Experts of a small language model: 96 GeGLU neurons an expert.
Below are experts of layer 2 (counted from 0) of a mixture-of-experts language model. Rows are named router (the router's row for the expert), down (a neuron's output weights, with its number) and show model dimensions 0-255. Each number is 200 + 20 x the weight over its row's rms, rounded and kept within 0 to 999.
After each expert's rows: a language model's description of what the expert responds to. This comes from a sample of Wikipedia text that the model never trained on.

# expert 3
router,192,198,205,235,220,202,188,173,222,196,219,206,185,200,226,202,211,185,209,214,221,190,221,200,171,207,230,205,208,176,191,229,190,201,196,193,201,214,197,183,230,245,204,189,228,226,216,199,198,210,213,185,188,221,152,207,194,181,212,200,189,209,183,240,166,199,183,172,234,222,187,234,197,178,181,170,180,234,229,230,186,243,160,206,264,172,195,190,193,200,229,167,178,149,219,217,217,177,209,181,163,202,193,212,206,195,199,186,174,215,213,173,151,181,216,221,221,212,234,204,194,195,219,196,194,238,200,203,186,184,184,227,223,172,207,203,185,193,170,190,202,234,204,223,215,210,190,195,167,176,215,186,198,189,198,221,180,195,199,194,203,177,200,201,228,191,160,211,194,185,240,201,176,189,193,203,250,214,200,202,215,197,238,208,220,193,165,203,202,193,204,196,165,199,190,194,179,177,203,197,188,238,190,181,200,167,209,184,253,200,187,211,214,223,203,192,191,194,184,213,171,219,219,161,181,182,202,164,197,203,228,174,212,181,206,216,185,217,199,184,199,243,198,230,187,204,220,182,190,202,215,205,206,170,204,199
down0,210,189,186,186,197,176,153,209,210,196,207,216,213,212,207,206,221,178,172,191,182,198,213,188,226,208,175,183,230,194,188,203,200,192,218,204,176,171,229,199,191,213,213,193,230,181,186,177,207,210,199,189,190,190,221,187,205,177,201,199,211,208,180,210,207,191,161,208,204,183,192,200,199,228,195,197,162,245,184,208,190,235,229,174,211,162,168,189,211,237,166,209,219,193,207,219,183,201,165,196,156,208,172,193,177,207,193,215,167,218,249,173,232,219,175,173,184,219,187,253,233,184,196,224,226,182,210,165,240,204,201,218,195,217,193,222,209,195,215,215,209,179,204,221,195,196,201,186,179,251,190,190,215,205,217,209,194,170,182,193,231,191,223,202,217,207,210,198,221,185,199,189,176,209,215,222,143,216,223,223,201,211,234,218,179,202,213,179,234,250,232,208,217,175,198,185,215,192,220,233,167,173,213,203,223,226,213,203,180,147,214,226,216,207,193,188,204,214,189,195,173,195,231,178,188,204,201,222,197,168,231,201,201,198,210,187,181,215,211,192,225,171,210,194,188,181,232,181,220,206,207,176,167,216,204,192
Punctuation and connectives. Commas, periods, colons, semicolons, hyphens, table pipes and linking words such as and, of, by, but that separate list items and clauses.

# expert 14
router,194,192,190,220,222,206,182,202,214,194,215,183,196,205,200,199,230,196,227,205,235,172,214,205,199,194,245,216,215,198,144,202,191,226,197,182,223,226,180,219,221,207,210,206,205,209,195,213,184,204,208,221,185,212,171,176,228,211,226,196,184,221,186,227,205,234,199,185,221,215,183,206,213,202,208,214,190,229,227,193,173,206,162,178,235,189,212,185,223,220,216,193,202,171,206,175,191,188,209,192,217,182,193,228,227,217,195,183,181,215,186,191,159,173,195,258,185,215,213,193,202,175,181,205,206,218,252,183,183,183,196,237,250,150,193,132,169,210,175,245,190,242,181,238,209,200,213,216,183,201,194,178,195,164,193,213,188,180,207,199,205,201,206,196,210,182,191,177,204,194,205,193,175,194,182,200,220,198,166,191,189,171,216,211,229,194,173,220,220,222,212,186,184,225,163,177,185,200,217,167,183,238,209,191,190,213,200,181,199,196,178,207,213,217,185,201,174,222,184,192,194,190,211,157,184,189,189,159,188,184,209,197,182,218,179,222,204,204,182,190,237,232,208,192,190,183,226,202,232,203,210,215,198,159,179,213
down0,214,225,186,217,199,223,184,193,232,203,204,189,201,177,203,208,183,206,194,202,168,187,218,181,198,191,204,211,203,191,180,219,223,165,217,207,210,205,199,185,219,214,251,231,158,221,186,180,152,185,214,202,229,171,240,205,175,193,214,181,196,203,175,223,200,176,206,179,193,210,221,214,219,188,181,179,195,199,200,222,196,190,193,227,196,224,194,223,178,195,210,202,207,203,175,206,209,173,218,186,213,215,232,193,219,146,196,205,207,217,202,216,203,231,218,170,209,192,228,182,164,230,194,161,206,180,174,217,176,193,232,223,156,208,207,188,204,204,182,188,213,200,255,214,193,208,219,226,222,214,199,191,216,214,198,198,230,202,207,168,194,201,187,210,185,215,161,200,194,247,218,241,140,211,250,208,225,221,219,211,194,210,180,203,223,218,241,212,228,176,186,189,181,200,212,202,181,214,184,237,238,199,187,189,186,226,184,175,186,207,196,173,218,176,201,198,223,203,174,189,197,166,199,204,184,212,189,161,213,208,203,209,199,164,171,218,208,202,235,219,204,226,182,216,214,175,191,221,217,213,191,188,177,216,225,234
Table and layout punctuation. Table pipes, line breaks, parentheses, heading == marks, commas and degree signs in infoboxes, coordinates, tables and population data.

# expert 4
router,186,214,230,240,226,181,176,210,201,203,172,233,180,190,222,189,185,228,205,183,228,194,232,215,169,201,222,180,235,197,169,213,207,207,219,168,191,195,177,172,242,213,208,206,219,187,197,211,179,194,223,206,200,220,177,195,210,219,190,193,204,204,167,226,184,207,166,180,222,206,188,204,202,177,210,169,202,216,240,214,162,216,164,201,257,185,219,189,194,215,228,192,177,210,233,190,201,188,234,180,180,196,204,205,219,175,192,217,188,228,188,223,170,187,197,236,199,182,223,196,234,207,193,168,199,222,219,212,170,156,210,227,209,182,174,204,162,191,204,205,204,234,230,224,227,218,196,207,202,171,218,203,203,194,206,215,171,171,205,180,186,207,173,177,257,189,180,182,188,187,185,215,198,207,184,222,218,183,183,216,199,191,195,227,192,194,188,204,208,269,164,197,166,214,214,195,194,221,206,176,215,212,218,191,204,191,235,197,220,193,179,223,217,195,215,186,196,238,177,212,200,222,197,178,174,202,173,184,228,215,220,167,201,193,218,207,196,193,216,181,191,234,198,200,209,215,237,198,214,201,209,183,198,211,229,223
down2,168,206,253,193,209,195,230,208,251,248,195,198,195,183,225,167,160,220,191,221,183,201,190,205,163,182,198,190,212,227,205,221,211,161,192,234,196,194,213,206,201,182,242,228,206,192,219,189,184,159,198,227,185,192,214,224,190,208,182,178,171,189,183,167,192,192,218,235,166,182,195,195,176,218,233,212,213,192,210,192,227,236,207,188,172,214,219,204,205,235,214,182,207,174,228,182,193,192,195,189,232,191,184,196,216,206,191,183,225,159,184,228,228,227,191,178,221,212,197,206,190,178,250,214,220,194,201,190,206,220,161,204,203,231,203,188,201,212,207,193,230,184,197,190,170,205,196,163,232,186,196,210,232,164,241,219,228,187,227,238,193,201,188,223,194,193,189,176,192,203,179,195,190,185,163,205,173,172,181,184,187,160,178,210,213,209,212,199,214,216,215,192,189,215,192,197,207,206,191,153,207,198,223,223,219,218,219,185,196,201,203,219,202,189,229,186,217,159,223,211,240,208,211,202,201,207,192,230,193,194,192,192,206,205,179,243,221,208,232,191,186,172,221,219,190,196,217,184,207,220,174,214,197,208,216,190
Digits inside numbers. Non-leading digits and decimal points inside numbers, times and coordinates, like 3:31, 1,595, 36.547, often in tables and track lists.

# expert 6
router,192,216,158,213,223,219,190,183,207,217,232,181,176,196,217,186,210,211,209,194,252,198,217,183,192,183,226,212,238,193,165,219,204,207,179,162,220,187,192,188,212,190,190,216,221,204,243,196,192,171,215,171,168,232,184,175,189,210,217,229,181,228,199,209,166,201,193,171,198,189,202,192,197,207,189,193,194,204,239,172,162,197,180,226,246,191,182,168,163,182,204,189,220,176,214,208,194,204,208,161,208,208,189,236,251,177,217,188,217,214,201,183,169,202,212,220,212,202,212,227,239,175,206,190,198,206,197,209,218,168,203,212,185,200,195,186,159,187,198,208,211,227,236,200,190,209,193,211,175,189,213,191,221,182,208,214,187,160,195,192,204,194,172,196,203,209,163,178,213,222,222,214,198,180,205,213,257,209,193,210,180,181,208,219,243,209,194,210,245,229,220,185,180,221,159,199,197,192,198,183,183,182,189,197,170,171,218,224,247,213,174,236,203,203,213,199,196,195,208,179,168,190,198,188,179,197,203,182,214,172,223,194,201,240,198,175,246,239,199,218,215,223,216,229,207,184,210,192,206,206,210,192,201,196,191,197
down0,202,213,208,154,211,206,183,191,219,198,170,185,201,200,204,153,190,259,222,223,164,193,172,228,200,214,232,203,196,185,160,190,217,197,171,203,167,191,176,206,207,209,189,200,238,198,181,214,200,204,223,209,213,186,199,248,184,175,177,193,199,188,165,215,191,182,193,210,198,176,203,167,206,202,197,213,216,188,201,201,213,212,233,203,215,206,217,174,200,208,188,216,178,200,202,191,187,191,188,218,207,195,188,175,198,185,176,189,209,204,213,182,192,193,211,232,178,202,211,219,200,212,215,193,230,241,211,198,178,187,199,179,190,210,167,210,204,174,189,180,158,182,200,179,215,207,195,188,189,251,197,170,214,228,220,192,197,205,226,176,201,200,215,205,179,207,182,225,194,219,186,181,178,227,216,171,196,177,208,187,201,210,212,175,171,196,193,151,209,192,151,192,176,228,209,223,195,180,216,186,179,166,211,208,178,185,222,195,192,186,208,239,216,231,155,144,232,222,234,206,204,220,198,161,204,243,215,214,229,226,194,256,197,199,226,184,199,198,181,213,189,201,166,226,194,199,185,161,236,194,222,199,193,191,202,217
Plural s and suffixes. Word-final s and other name or word pieces (Living-s-ton, Magnu-s, Day-s), plus its, their, as, at and commas in prose.

# expert 1
router,204,213,212,230,232,198,235,208,193,213,197,212,202,192,196,157,191,199,203,199,217,178,225,208,195,176,215,223,214,211,181,222,211,171,204,194,213,179,198,186,223,198,235,229,210,194,196,204,196,196,202,200,189,208,175,191,219,201,218,213,194,220,226,234,164,204,221,176,195,241,201,245,203,216,219,183,183,184,221,189,193,226,197,215,203,190,222,215,183,238,239,177,214,173,212,236,215,200,187,189,206,195,170,233,227,199,213,182,184,211,171,161,167,210,206,206,209,222,212,174,232,216,224,224,174,210,212,229,201,188,227,225,207,197,197,199,207,235,223,215,198,255,193,213,216,202,214,219,185,203,183,170,229,203,165,198,191,217,198,193,184,188,168,209,232,222,191,173,193,233,212,210,164,213,201,208,223,173,173,176,208,210,213,197,184,202,172,196,234,238,214,186,163,226,150,192,164,215,197,179,204,208,218,186,225,200,227,183,237,218,208,210,174,173,215,222,148,229,203,214,157,204,197,191,195,158,199,180,204,215,220,170,215,215,207,198,210,180,222,163,189,214,196,198,205,199,201,165,226,217,212,172,207,194,218,178
down9,210,213,205,193,196,168,223,183,221,180,217,198,207,196,206,170,187,184,190,179,195,211,199,205,210,203,160,204,186,207,203,212,206,181,240,204,224,216,192,226,169,198,192,193,222,178,215,202,213,202,178,228,237,180,212,171,227,183,199,192,158,204,197,152,227,177,237,199,222,214,196,180,195,182,198,212,199,192,231,189,199,184,191,194,214,209,184,164,206,210,200,197,198,208,177,210,195,216,197,199,194,209,203,212,199,185,203,204,179,176,202,170,183,221,200,191,185,176,193,195,204,189,206,203,164,190,183,214,239,206,216,217,184,187,147,200,154,220,242,219,182,225,208,196,175,222,185,191,169,223,166,235,239,215,211,180,187,168,221,183,191,221,178,224,185,205,219,161,205,203,175,206,192,184,156,206,189,177,211,176,189,178,200,144,196,186,198,175,177,188,172,191,223,166,212,175,227,204,204,194,174,165,198,194,213,176,234,191,213,215,193,198,215,231,189,231,208,203,241,227,226,242,211,199,155,183,208,164,219,174,167,201,227,196,227,219,190,213,208,204,193,171,233,225,169,195,220,175,185,210,198,217,235,210,220,186
Proper-name and topic nouns. Capitalized nouns in names and common topic nouns, often after the or a, such as New, War, University, film, season, Square.

# expert 9
router,210,207,178,230,198,230,186,198,215,215,210,203,143,197,221,164,246,204,182,207,240,192,215,194,208,220,236,195,231,237,147,187,213,199,212,172,247,186,182,194,225,220,206,216,208,199,210,197,185,202,217,177,191,218,189,197,214,220,221,244,170,220,201,207,203,210,181,191,217,218,213,157,236,185,208,189,176,228,219,200,191,230,189,202,233,234,215,220,172,212,189,158,206,189,246,177,215,207,224,196,181,200,215,229,210,196,206,212,192,232,199,156,172,187,199,204,184,195,211,211,232,189,196,198,178,223,198,205,206,152,209,213,212,173,187,176,210,200,224,219,183,218,177,210,196,214,170,181,214,217,202,203,206,180,162,206,180,170,229,212,212,206,183,199,235,203,214,208,246,190,197,210,188,224,217,205,227,213,188,183,223,182,172,203,198,192,170,198,194,217,213,202,187,186,193,187,185,189,217,159,208,205,215,179,175,169,210,208,213,204,187,215,191,206,204,232,199,218,214,195,186,196,228,143,187,194,182,193,215,191,225,197,216,215,174,198,236,223,182,199,241,238,195,201,220,211,233,180,193,194,223,209,193,201,176,212
down1,192,208,178,206,189,193,184,181,232,235,183,224,220,202,230,243,214,185,205,184,206,210,167,205,151,223,234,170,167,212,217,192,187,153,200,232,182,237,191,204,205,199,190,200,185,190,222,216,224,178,195,188,208,185,217,209,200,164,220,167,215,222,210,194,203,221,233,200,235,185,200,211,180,193,213,226,217,200,195,236,210,207,196,206,171,206,220,211,259,198,193,178,169,190,173,208,177,248,200,192,168,205,272,212,231,228,195,188,163,180,221,198,227,187,176,219,248,186,209,167,217,200,175,188,209,203,192,180,206,184,213,176,193,225,199,187,183,191,235,202,219,181,193,194,235,202,183,189,190,183,198,218,220,199,210,206,233,222,206,194,213,200,191,203,227,223,227,221,178,198,178,195,231,213,172,195,206,199,177,175,194,200,219,205,206,187,168,229,205,199,239,205,190,181,207,220,208,195,221,189,189,224,181,199,221,179,177,199,204,212,208,169,189,215,242,183,191,206,229,182,198,203,206,198,205,207,182,228,192,207,191,196,188,179,184,195,190,220,211,207,173,220,211,213,189,188,173,223,183,231,219,234,171,228,188,236
Table cells, name tokens. Table pipes and dashes in stat tables, plus name pieces and demonyms such as American, States, John, R, $.

# expert 2
router,147,227,188,233,232,221,197,193,196,206,167,180,156,191,201,172,228,192,222,192,221,175,211,215,173,185,220,188,220,196,153,196,226,189,220,201,226,220,187,204,212,227,202,198,211,164,230,213,204,214,234,211,204,221,178,181,206,178,240,210,177,178,175,213,207,174,192,209,204,231,197,194,196,220,195,207,182,208,236,163,175,224,208,185,226,188,217,189,164,213,221,179,196,204,195,199,220,165,191,180,203,226,204,227,234,198,212,191,190,229,202,197,163,180,215,222,195,177,246,223,197,182,189,192,199,201,211,196,208,193,201,254,233,197,183,185,159,202,197,247,179,207,222,213,218,181,218,209,193,195,217,189,194,218,198,225,198,175,219,194,204,189,164,184,225,203,173,150,197,213,191,225,184,213,194,181,225,169,177,186,225,180,205,186,211,219,176,208,230,257,198,188,169,203,168,192,207,169,221,212,177,212,198,202,157,187,205,169,222,172,215,205,201,208,184,193,177,208,177,231,183,220,214,178,179,182,174,185,226,172,211,193,187,222,219,209,215,205,207,186,210,197,198,211,202,231,218,191,206,204,185,188,190,202,187,193
down0,178,209,174,221,155,216,224,184,179,214,209,249,173,208,209,191,210,162,185,242,196,195,226,181,174,187,218,198,218,177,210,185,214,236,196,217,209,186,223,200,189,201,162,169,194,186,208,224,211,204,177,213,210,203,198,196,181,202,198,209,176,203,153,203,187,228,171,228,205,190,191,186,205,196,235,199,172,233,246,239,222,191,184,211,207,185,198,185,224,182,227,202,206,157,184,213,178,216,172,180,220,215,218,214,206,173,187,215,205,180,197,203,169,208,213,191,175,199,222,203,230,191,201,187,200,181,194,215,229,203,212,191,206,181,198,194,188,225,253,195,170,215,193,189,183,205,179,217,217,218,219,180,187,211,215,222,185,222,186,199,162,192,202,213,210,215,194,166,178,189,189,198,194,198,194,195,213,195,173,171,257,196,222,200,214,225,212,216,207,187,222,170,209,219,196,181,210,204,191,160,226,218,200,184,192,192,190,182,215,218,209,197,176,201,213,197,182,226,207,169,187,226,157,192,210,232,191,210,203,179,246,182,246,215,217,186,225,255,193,206,222,205,176,215,201,179,229,206,218,203,239,186,193,194,201,256
Spaces and mid-word pieces. Lone space tokens before numbers in tables and dates, digits, section markers like ===, and word-final pieces such as We-ir, renew-al.

# expert 0
router,162,230,176,236,225,199,212,172,191,196,202,213,160,190,200,206,218,169,193,191,198,179,212,220,181,214,231,181,195,184,156,183,231,208,194,201,214,181,166,197,206,186,191,200,218,165,193,167,193,182,208,175,187,243,180,202,220,206,193,209,200,190,183,219,176,183,198,192,197,213,191,206,186,196,199,198,184,225,243,187,179,209,187,223,257,227,238,179,184,202,195,145,175,195,205,208,184,201,206,188,203,229,200,182,228,163,207,212,185,236,230,167,184,215,191,225,224,199,195,154,231,190,227,187,201,196,221,167,179,193,196,209,209,200,193,195,169,188,172,220,195,203,175,199,182,204,201,222,203,205,202,197,213,207,231,188,176,196,215,190,223,222,203,217,228,182,192,196,229,194,193,211,176,196,198,187,196,215,204,206,198,143,208,196,197,196,168,221,201,232,244,182,157,202,199,197,195,182,226,187,214,185,167,186,203,169,201,213,214,193,192,212,200,226,204,201,182,216,212,210,178,211,209,189,201,182,226,173,200,191,274,179,191,218,227,214,206,215,170,192,232,248,228,214,236,199,221,196,219,180,223,213,175,193,182,207
down0,193,203,201,222,183,211,173,195,215,190,211,228,198,211,219,180,189,211,199,210,210,212,204,161,197,232,179,164,240,215,191,199,197,234,214,172,189,208,204,173,187,203,174,172,197,172,174,166,218,186,221,183,180,209,227,218,217,234,199,201,191,201,221,222,189,189,216,212,185,201,207,198,209,189,185,204,193,202,189,217,220,220,207,207,199,218,203,218,218,238,211,186,185,199,182,200,209,221,183,180,188,196,185,219,219,191,217,197,174,207,181,213,228,200,198,209,247,243,203,201,232,249,208,189,186,212,251,225,187,159,193,180,161,232,175,213,195,219,185,259,159,196,168,196,167,214,208,171,186,195,218,189,198,211,208,185,204,247,205,187,215,202,185,162,226,175,153,252,193,187,188,194,230,198,222,198,228,209,204,162,173,179,202,173,175,216,181,190,218,188,197,216,197,250,203,202,221,238,192,220,192,215,234,228,186,191,213,198,190,222,190,241,205,246,217,213,223,230,220,229,207,219,196,167,185,187,195,200,197,191,205,211,206,192,183,191,220,192,216,194,212,186,215,207,195,203,201,187,162,200,208,182,211,193,206,233
Common function words. Articles, auxiliaries and prepositions in running prose, mostly after of, commas or and, such as the, a, to, was, is.

# expert 12
router,203,219,184,238,235,168,211,226,255,225,212,183,207,212,206,174,188,152,199,223,226,191,233,193,190,205,248,190,203,196,182,240,235,228,203,180,177,211,203,201,234,230,191,209,230,199,208,220,201,189,246,181,187,205,174,214,210,190,233,197,180,228,164,196,197,190,171,185,213,205,179,226,228,203,228,208,190,222,235,188,181,222,190,245,224,187,196,175,225,191,201,173,195,152,217,204,176,197,215,226,209,185,208,208,222,187,167,175,195,243,216,183,173,203,213,203,197,226,181,204,238,190,209,231,212,221,181,167,179,175,225,207,216,197,185,200,173,208,189,220,211,210,216,216,192,205,197,195,182,210,205,201,176,180,200,207,166,196,223,194,211,172,197,204,216,187,191,217,224,198,198,180,153,203,198,226,240,188,181,216,206,188,202,207,220,210,169,222,227,215,193,182,171,188,169,189,192,197,208,172,197,216,200,195,190,189,221,189,217,208,201,228,162,217,187,235,204,182,184,173,177,173,197,177,169,200,198,160,180,204,220,216,185,207,200,184,212,209,173,197,212,211,212,194,224,221,200,190,208,243,202,212,175,212,220,182
down1,239,207,228,171,201,207,182,174,178,162,242,187,206,235,223,157,211,191,203,177,169,179,219,258,212,223,215,171,215,192,174,198,207,195,180,198,202,177,157,193,157,210,183,208,203,176,212,187,207,213,223,183,215,178,210,217,214,204,205,154,222,198,218,187,182,207,185,176,172,201,183,208,174,191,180,232,188,197,172,242,188,214,196,204,220,194,192,202,192,230,183,185,179,231,199,160,162,187,213,186,174,195,181,214,196,213,178,179,208,213,235,232,227,206,211,168,201,218,190,186,182,225,206,197,187,204,181,207,204,193,165,175,200,184,185,192,197,191,202,209,212,190,172,223,191,191,207,202,185,197,230,218,211,161,190,172,195,190,195,207,209,192,208,191,191,204,176,218,222,234,242,202,206,194,226,170,214,221,262,223,225,213,204,206,164,194,240,215,211,208,176,195,201,155,179,185,218,180,186,208,228,213,191,189,181,191,200,200,213,176,186,210,209,191,179,227,225,206,198,204,184,232,217,205,225,219,215,191,208,198,203,202,170,183,210,221,196,216,213,218,216,161,191,215,244,192,191,178,171,243,186,189,227,215,200,186
Zeros and Romance pieces. Digit 0 in years and amounts (2000, 1,000,000, table zeros), plus Romance particles and syllables like de, La, Bas-que.

# expert 15
router,197,234,214,234,184,189,161,221,212,212,206,215,185,219,244,161,224,174,222,186,223,193,207,211,193,211,224,193,237,211,157,213,191,207,200,176,219,212,193,180,195,195,216,203,205,189,178,222,202,180,257,188,213,231,219,173,226,214,246,211,201,219,187,219,170,210,206,166,196,183,210,200,237,191,183,193,198,233,217,199,164,197,204,195,218,228,194,174,222,218,209,166,197,179,189,177,220,211,221,189,205,196,232,198,275,220,225,193,220,188,208,222,192,195,239,254,189,197,204,197,216,180,173,192,197,234,190,212,194,199,204,205,221,176,171,163,174,196,206,213,216,224,229,223,183,175,197,205,148,175,237,177,211,209,173,227,191,165,170,199,215,204,183,168,189,187,176,186,226,215,184,193,175,188,180,225,199,197,201,210,182,211,191,203,222,209,198,196,215,207,193,196,195,210,200,211,178,208,242,183,215,206,201,190,197,203,226,224,190,186,206,207,210,192,228,208,175,214,173,195,194,187,225,156,185,189,214,172,193,203,206,220,200,194,189,211,187,169,190,183,201,193,195,199,230,199,227,179,203,217,154,227,192,183,193,197
down2,171,206,239,195,195,187,156,197,202,220,230,175,182,177,217,228,197,217,224,185,169,202,218,209,221,188,189,187,201,193,205,188,205,172,170,214,182,192,206,195,198,228,214,166,234,211,194,184,202,178,175,201,221,173,197,230,196,213,199,202,194,210,226,182,172,210,215,192,189,205,191,179,228,212,191,212,179,193,217,209,165,202,211,191,178,190,222,227,198,211,172,196,194,218,185,172,220,212,195,218,220,207,156,198,249,217,194,194,224,189,176,210,160,201,166,189,208,224,199,219,161,190,204,208,199,193,184,239,205,241,210,204,152,197,168,168,199,207,189,207,168,219,203,188,194,184,276,228,216,234,161,184,220,218,227,201,196,174,206,184,212,205,203,204,180,184,210,235,202,156,221,211,192,204,173,219,195,205,133,197,178,182,203,212,203,166,188,225,201,224,229,187,225,191,188,189,180,214,229,203,175,184,177,218,192,188,224,195,201,180,205,212,192,191,203,206,215,192,204,202,211,162,233,234,209,219,199,197,228,179,200,175,205,233,173,213,183,202,184,193,206,172,199,220,180,188,170,194,215,195,182,199,228,170,209,227
Mid-word syllables, CJK bytes. Short syllables inside words, especially names, such as ur, en, ul, un, the digit 1, and raw bytes of Chinese or Japanese text.

# expert 13
router,202,217,155,206,209,179,197,215,215,211,201,186,186,195,211,159,215,164,203,167,215,195,191,181,190,175,210,216,204,202,175,202,212,181,180,215,196,213,210,184,198,238,213,199,201,191,223,194,196,212,201,219,176,222,155,183,194,202,190,196,155,219,192,203,183,209,197,164,221,207,234,222,181,173,218,192,194,223,247,182,169,225,179,213,205,200,222,193,206,213,226,194,206,209,188,177,193,184,195,217,222,211,200,176,235,185,213,179,205,218,200,169,169,221,232,227,172,186,235,202,214,202,186,189,197,222,217,175,191,160,214,210,231,181,184,240,178,217,227,211,188,231,219,201,235,216,181,230,186,200,192,170,202,190,197,212,164,147,214,203,169,200,175,170,211,212,184,208,200,190,189,231,179,214,182,225,231,166,197,194,206,211,226,193,250,219,179,186,217,217,192,178,203,213,175,205,200,190,182,186,193,233,202,187,209,218,227,170,244,209,180,227,225,193,223,196,159,201,207,202,199,240,195,180,207,211,197,188,193,177,229,205,203,227,251,174,232,214,216,213,216,202,194,249,216,187,197,184,191,218,223,182,215,219,207,209
down0,243,201,193,184,197,186,191,206,203,180,259,188,207,194,184,186,210,163,205,221,202,194,188,152,195,203,182,206,146,189,199,190,195,188,195,180,186,207,195,210,231,203,169,199,194,228,163,161,234,178,181,226,227,189,227,145,194,181,183,204,182,222,218,204,214,179,192,265,190,201,184,172,188,190,194,183,190,220,234,194,207,219,191,145,227,217,203,214,205,218,207,173,190,193,168,184,203,185,195,234,221,231,200,243,209,193,230,267,204,189,189,201,191,229,207,247,239,192,227,215,193,184,221,194,195,223,187,204,203,187,198,202,227,188,210,205,212,202,217,201,175,216,222,173,200,216,189,192,207,256,195,192,190,215,229,163,185,226,198,220,172,206,221,212,210,174,196,191,211,169,162,201,193,225,201,192,226,219,197,204,187,204,180,228,178,201,207,176,193,220,194,194,185,213,208,227,198,176,156,188,184,204,202,188,195,189,180,195,198,189,194,195,199,204,208,172,211,175,188,210,221,219,202,199,182,199,185,206,185,194,171,211,214,215,238,188,186,202,207,212,202,212,185,200,220,171,220,236,192,222,239,196,203,182,196,204
Noun endings, closing parens. Noun-forming suffixes and common nouns such as ation, er, ment, years, time, album, plus closing parentheses after dates.

# expert 11
router,168,190,213,256,224,195,198,194,233,180,183,198,183,216,209,176,198,190,202,181,238,155,199,212,198,210,211,183,185,197,186,202,242,203,209,223,229,204,190,200,201,230,192,220,225,194,209,220,202,203,205,203,192,205,182,253,212,202,211,202,196,206,200,257,242,214,184,169,217,210,202,195,207,202,209,213,208,223,239,177,172,229,171,209,241,161,184,210,198,226,246,188,211,175,209,186,205,160,204,213,171,195,205,214,216,171,171,171,154,236,206,161,165,230,169,203,193,214,192,189,214,169,161,194,202,215,183,195,219,208,207,224,207,168,172,189,168,201,174,210,223,222,213,204,229,215,185,203,157,184,203,191,187,207,210,189,179,146,220,188,212,217,211,190,249,185,189,200,205,199,205,224,206,185,175,214,216,181,201,193,199,179,176,186,203,196,189,187,195,234,209,207,179,236,191,209,214,198,232,201,189,230,206,187,209,173,209,213,196,188,188,217,213,191,213,212,189,222,202,201,193,225,184,191,194,179,187,203,198,220,221,194,216,201,198,243,188,207,198,214,191,225,219,211,161,186,231,198,211,162,180,217,222,220,207,221
down0,208,239,194,233,240,205,186,230,186,183,201,210,179,188,195,217,196,189,210,240,195,200,194,198,188,212,214,158,200,208,214,213,216,215,206,205,207,219,186,199,201,175,173,188,218,185,199,185,194,185,171,194,213,201,189,228,165,222,197,188,175,182,210,172,177,184,186,205,191,212,173,177,188,231,217,190,192,248,197,215,216,227,213,202,210,216,198,207,189,210,221,180,174,188,211,220,188,173,177,204,205,210,217,157,205,208,206,201,195,212,227,196,182,208,176,194,193,192,192,204,242,214,173,204,198,186,197,241,211,243,200,225,158,188,223,193,171,199,191,223,242,213,199,210,198,222,192,217,207,211,249,199,174,166,183,204,187,159,202,211,206,191,168,211,226,202,185,182,174,201,201,190,179,206,203,182,208,156,191,229,214,244,220,186,206,213,164,199,237,216,227,184,173,196,199,253,195,204,142,184,182,212,192,217,238,201,200,190,173,181,150,206,180,238,173,197,217,170,199,226,211,198,207,206,237,219,197,205,206,199,203,173,193,186,197,213,209,224,202,230,170,213,191,195,208,173,260,205,206,199,239,222,192,203,189,177
Spaces and suffixes. Bare space tokens before numbers in tables and lists, hyphens and parentheses, plus adjective suffixes such as ive, ent, able.

# expert 7
router,165,188,171,207,222,186,172,176,238,187,198,178,214,163,224,202,228,253,211,201,215,199,233,206,192,225,197,191,198,182,174,223,190,194,204,171,186,218,185,187,252,191,187,233,212,181,181,215,195,200,202,224,175,199,158,251,199,211,185,206,209,194,191,243,178,225,199,179,215,187,193,183,197,195,224,206,215,196,219,217,153,207,185,204,266,198,196,201,174,210,210,212,193,208,230,192,187,180,225,184,172,194,172,196,186,215,200,209,176,223,186,197,175,193,185,230,242,197,209,196,212,194,196,174,201,203,203,196,180,186,201,204,196,196,191,157,173,170,170,164,211,218,190,197,222,209,190,201,229,217,216,235,202,199,216,211,191,164,206,209,189,240,193,191,224,223,182,188,189,195,210,202,210,222,232,225,196,222,210,239,187,183,209,235,234,181,170,223,215,227,192,193,191,196,214,183,189,212,218,176,205,197,162,202,176,186,223,208,202,202,209,215,190,185,211,169,197,221,166,196,169,213,180,238,168,213,199,177,202,210,207,189,225,214,211,175,219,196,173,214,227,239,242,208,176,197,233,198,223,205,218,223,191,188,192,183
down1,198,219,162,209,211,193,186,209,194,202,198,196,177,191,214,208,198,201,202,205,208,180,234,192,236,199,206,185,209,208,185,183,242,176,179,193,197,213,234,184,251,185,198,203,239,233,190,196,189,171,181,187,191,209,196,161,205,166,198,214,180,190,229,177,166,212,214,184,205,179,219,196,153,193,191,223,245,201,183,195,213,226,243,221,208,211,212,195,214,198,189,200,167,192,172,217,217,216,228,216,170,168,218,203,218,168,203,198,238,201,203,187,207,200,226,162,187,210,217,152,193,206,205,170,203,189,209,225,198,223,213,209,166,231,214,226,195,198,209,150,209,174,215,267,230,199,154,186,182,234,210,198,197,201,201,195,173,239,207,168,206,220,201,205,217,208,202,214,197,187,226,220,196,188,202,193,206,207,183,189,158,196,208,186,225,224,204,172,239,204,187,179,253,211,199,204,206,210,180,208,181,193,222,206,215,200,194,175,192,173,213,180,176,186,187,170,171,206,203,211,198,229,188,192,211,175,203,168,203,227,204,188,178,250,195,215,208,175,193,194,192,196,235,197,206,183,189,242,192,207,203,180,222,210,198,182
Word-final letter pieces. Single letters and short endings that complete a word, often names or foreign words, such as s, e, t, o, ed.